Below are experts of layer 5 (counted from 0) of a mixture-of-experts language model. Rows are named router (the router's row for the expert) and show model dimensions 0-255. Each number is 128 + 24 x the weight over its row's rms, rounded and kept within 0 to 255. Numbers have three digits each.
After each expert's rows: a language model's description of what the expert responds to. This comes from a sample of Wikipedia text that the model never trained on.

# expert 38
router:118118148144141128151109157146113115181137081117122167112145119168126108134129130113141143102098114107113131132123129125146129138190128133156138163109145102106145145046147090131142165142167185118120137163152137110150117123064141135154125124152134133139140127124156122121150137136073107082151156159117102127113148165157158148095159143098138147131138154128139108160103154132173139182115143124123109140173125127061129132123159116074136100107110126088149098119139082148143125151161148064131155137139101103123134139133081099134133167134120145103105150157176137155118117135145116120147092093105158103135115131098083079108123104094134118159144150129117125130128132114139087142113110111102171104145152093113087153102147130112141137136133115128145122150147125165151153158126097
Byte fragments of Japanese, Chinese, Arabic, Maltese and other non-Latin or accented text, plus some odd English pieces like ac, express, Digital.

# expert 37
router:125138089106155105115128117160085152111114125117179148162081186120164195113129156124109100154164128141134122155124162144128092115186135117152138147110117132163111106172154083074119096165122154111056152098137089111150111124115110108112104162120102151177126130118128136100123090088178147134146090145114148144131156097129140163103133152118110149134143081124148114105085134128130104155118133162105145134113121164103105144129107135125095133152147105119147142136119153126119141132132147120108123090152081132108102145146138137172135116129113114086150097084124150097134128144143115122150119105132112092142081097161146145129125121125159090110171111117117097102123114131093135142126129102128145151101153145146158121137098114135157133137133183135125149137144147096161136073115096
Recent years such as 1993, 2006, 2016, and culture nouns such as film, music, review in biographies and histories.

# expert 6
router:111129104182139142140088149117095128116123141128098124119117105112148114070126148140044143135085119141141136101151119137126124109130093115077104088137094146146118081148161123129114150150129113094090143106122146136139154139154073144139135138107115122168140150159120143113137104148125089127121123130124111117135142135135116069149140153090150131137099132067096114138112105146148148079147105158152123126095114126170102145153094139148138121125129153170129061154130135113139111145162115124135118102136121104125139099162116101105132140111139093135105137127170120129148111125170135115158105134141196111187053142103107119074142112127143118093162117124108116170118113124137135104082166134129133146141150149147167181140110112124125134079101130097109140145114151152130115133113141
Word pieces inside names and words (Mun-ir, down-p-our, Gilles-p-ie, disc-retion) plus heads like short, story, Prize, Park, Award in titles.

# expert 29
router:168091141115136126123105081108113134139117131099113123152148168122099122131134136156144114095107105099129087122184157136120177147151153121166110137148141148138147142166130129114155131172136112133136163137145123166136147143110122133138098095128098120156108177084148147132110127111111163096169130113107161148103124170088121152119146103081084132144126125132123132119141106097063116144112121133131115164133074116116076096147138164135185139118150144151125143141152162124152093094117148129086095120119147099083138142099118136127117121083117114133135182126138144114131115139102117072144146109123093151108121086210145169108087134111164164112131136110146144108092103154141108104120100132153128100116151115137143151109136117089134139153106140117084105132112108109145160160129107
Sports words such as first, final, Cup, Winner, season, plus years and ordinals in match tables and results.

# expert 25
router:148096124112135145118129146151105103125150146130155155115110146132168146141160091116141162152131132120162123085112123093122112103128124094092116118115149117129166170116089120107085120138114107133196131095151122151112143114117163132074139145120142145076108150134076114104121153134128164117112142159141136104150100117120146125183148135109128052126111117151179136134129146145073167085179131131180111107157110123147105147114126147129148122138127115150122119098123128098100121085094118145122135101108121113114117129146085112127146107135160122149102125134131151181097129102126148120075065128115103132095116111144133096110147102147104164141147164159119115128175087132093142133107113124171162149093133165118128111106073099157162154105106119115133117147103100114118109145127095
Country and region names and compass words in place names, such as France, Japan, Kingdom, States, South, New.

# expert 4
router:080151153121108133157135103145106116109093127137141122137126140113161115067143143106134132111100102118150157117108107175131108112105114140100167126113129103156145137065118157128118128181095115104096139149080153124094101113114119085132151083135176131098120146083086097132156151095167140131155114166143167144112139123130157171139128114145140129134142098120099151162149089119131149163173103145110194174156156087121118096134124137133142157139158120112117133151141170150085129109071178155136116174146170125144134093135086120150102100114160108137104137107077144105108076127134182109142128129113147133133150145163166118130134149128147119139105129118137158129138156129128140132103137100126116151130163104097137132108148153090137130103133097118125131130110123125114147170142144
Word-opening pieces after a capital, in place names, taxa and proper nouns, e.g. Tach(inidae), Tank, Twent(ieth), Oxford, Holy.

# expert 10
router:107125113112140111132079116119163085119146161142100118176135119140081161121144145131089121124131162110132101118113188154105150090104125156144182144144107129143119129106125133111147098106119119180104098110149088137119147126157145121143127090129121101083136138095135123159168150139149153120105119100122106121186131156104170130138074143119127145147136138142166123142119129092151079144110167113104110142092103111173107103114157106083124145134126157154141122147127130105134161094163084136111118125152131128097164166106149115083148127128154114142137129139131133121077120146190141170126114128102136150156117121156167155125119114114172137152149181111090152078162137127099123141148147133129145134095116143109106141153175114107149133140167122130122149120162090130150081112141169
Syllable pieces inside Spanish, Italian, Filipino and other non-English names and places, such as Qu-ir-ino, Juan, Pedro, Cas, Friuli-Venezia Gi-ulia.

# expert 39
router:090106175091149125112083116111101162147099124131123143150088127134169144132087145142132158145130151132148140112113108148161123124111107154159124153173114140118114146121125135114156103095136100081134147132090151078145155102104140164196139147115112140125122120150104138121103156171086133130135106110075105099151121138103114130121100111136165159124062170128164088124101129086111149123119169091198108142152117100116172101130162110157140127156156153100111165147121147108136108119102163129135154145126117120131129135070112098159119135168139135125118105135117133147142117166146120066114154101123140132110136152159085115114126147119125162106106155140161134159129141098136126191109111149151126139088145159136130133140103167134163134129105146120106147099111124113139134163139102
Interior and final pieces of technical or foreign words, mostly taxonomy and biochemistry: Caryoph-yll-ales, plesi-omorph-ic, spher-ical, Malay-alam.

# expert 40
router:135137099123145085091137128122159075145135136150113106164136070122115121126111109129097145113160116108141138146162082123109137132110103111112113137090089131145126160107137115107112085165129118142123125092147132060157095151121106130148135093127144104137129127095094137125149132141159107160153114116138129131153130106139110105104121112110120118113079141118092116145099121128181089141101050114094149134149119119177120127112105126110110122127162153123148139119143118146143125132128104139103137156166107132130129110148188151138124170122128094188138113129116126159119161090091121150115181096168112131150106210149154108134156128171120142137135137157162142176137134105144123106115159091131150172128142095122077133126133151153149102132163130105158161140114098135095116151091130
Abstract nouns and suffixes -ation, -ings, -ity, -ment after the, his, their, e.g. influence, operations, citizenship, role.

# expert 26
router:112116117062105109155109143149112129133131137130154139156099075120151076173153156133130142098136134107131122124148126146145140139135080127168120160137153188123124122106137144111154086112102133140133129131131082154103138119138136135127135114137097129118129148095115125130128170115167152161126140155094094138074115155131161132161101133109123172156123114077072118135134103111141118153100093138147102127132144075166122140093135127093166131125111158100131119119109155103119110137084086145108155118115108152110163132149129109133160125110081147076105154094110156146173131108129082138107095129116132146113098060112127153124165140119092096127138168120163135126111072104149112116088113172130184105106123108135136144144144128140135088138118094135106116127151107162127115133161110
Final pieces of English surnames and place names, such as -ley, -ville, -ford, -ington, -son, -bury, and words like City, County, Road.

# expert 30
router:135150138083136111164110145114123126128135180109116079193102095131105122114144120128192132067123139125170151118136161142126083164200131159148094150126125144142128148116142146158129094109127169133143088124159127120147131110137115148094132112102104140148114133105114116152137128142158116121117101123102155191135146107174125120130158116131133118088128111153092133098126126125103109101133126120130159110113132141129116109107118101149113101128126128123111108114145150146112177141130126141110099109155100114071136101131121134110124119161165171157160117158102157096142100136131110077145131119134125145185152119078109126093112115146118111086116128162086127150112114154133128079131138119154190133105088126143102109142133059167121111150104136100153119109170118112151085112136146
Later words and plural suffixes inside multiword proper names of organizations and publications: Systems, Records, Championships, Press, Museum, Support, Albums.

# expert 1
router:135116129130125103120125123120091143142091118120150102136134126097161111141114121161128140113123184117136161127128074131124138118136121099110135116158125134122127144136098179136120137092161150174095100126124130120153147166120139152118096091099131114146114131068098140127138090103123114139129097131099106103159100124130125152146154141075115149127182092157193146119094194130121149091146134120139070119163171132116162131093143092112107156129137130115139142082152128108148118163112142121081164163142153117121130143118089082110128142129125138089127104106111159166126098150156148169116167105124127136147162148082125109144141137087136165123145129136129120108112119147148153080163095145104144133159145124165150149157150099123152141099136143092119107154157189089136150104157135
Short opening pieces of split ordinary words after articles or conjunctions, such as c, m, sk, f, and the unit m.

# expert 20
router:130137118147135108115169113136091107163102179119123138102147150188137185173096168142114141121128162101161091118100156129094138111171137116147094180092121144126165115123153148118133079128108100172099133114136146125127147135169146115088106134126134138131123175163148134140113108134078123128111114129122104069118105158116139100153145119151129142161108126176132099106102087139158064114096154121092145114134161130142125149108090098166140133122133154152116107168110088131133186120104122151086156133116109143128152175104138131120148123117155103150145146124126123155085110133127117121151122141125130149134125130122140128113148123176107126129146094152141137149030113131149128102149144113127132136132140130099151116108098120148114108150096155112158152098090113151131136093157131
Lone letters and digit pairs inside names, abbreviations and measurements, e.g. Wojtowicz, i.e., P.E.E., 448.95, 116°59′.

# expert 45
router:135188150144108083142142137104146130156158110141142078117128097111108107100111124140130147127109129149146151154148135126129148107149090128131152124156118098118158122121137148129120146141145159143119146148104133113118154157161153146101106119108123154180125141155137161110145152140165137170123152174093144156132094117187108154108127129124156125149106148104164116119118112159129132161142160069140098131141189115098155114146170111131115174130123126122113106166121123128135078124115103153140149117104151138101137143147106143147135146133087131098092177083147128129166155114126038122161131133131150178148119090123084076113161103145132118101107107104141148141110115160169117147137148167112181133112146138134192081106128125126173144105111117138103113130113107114131117122142117
Nouns for places, organizations and groups after articles or possessives, such as station, School, University, home, band.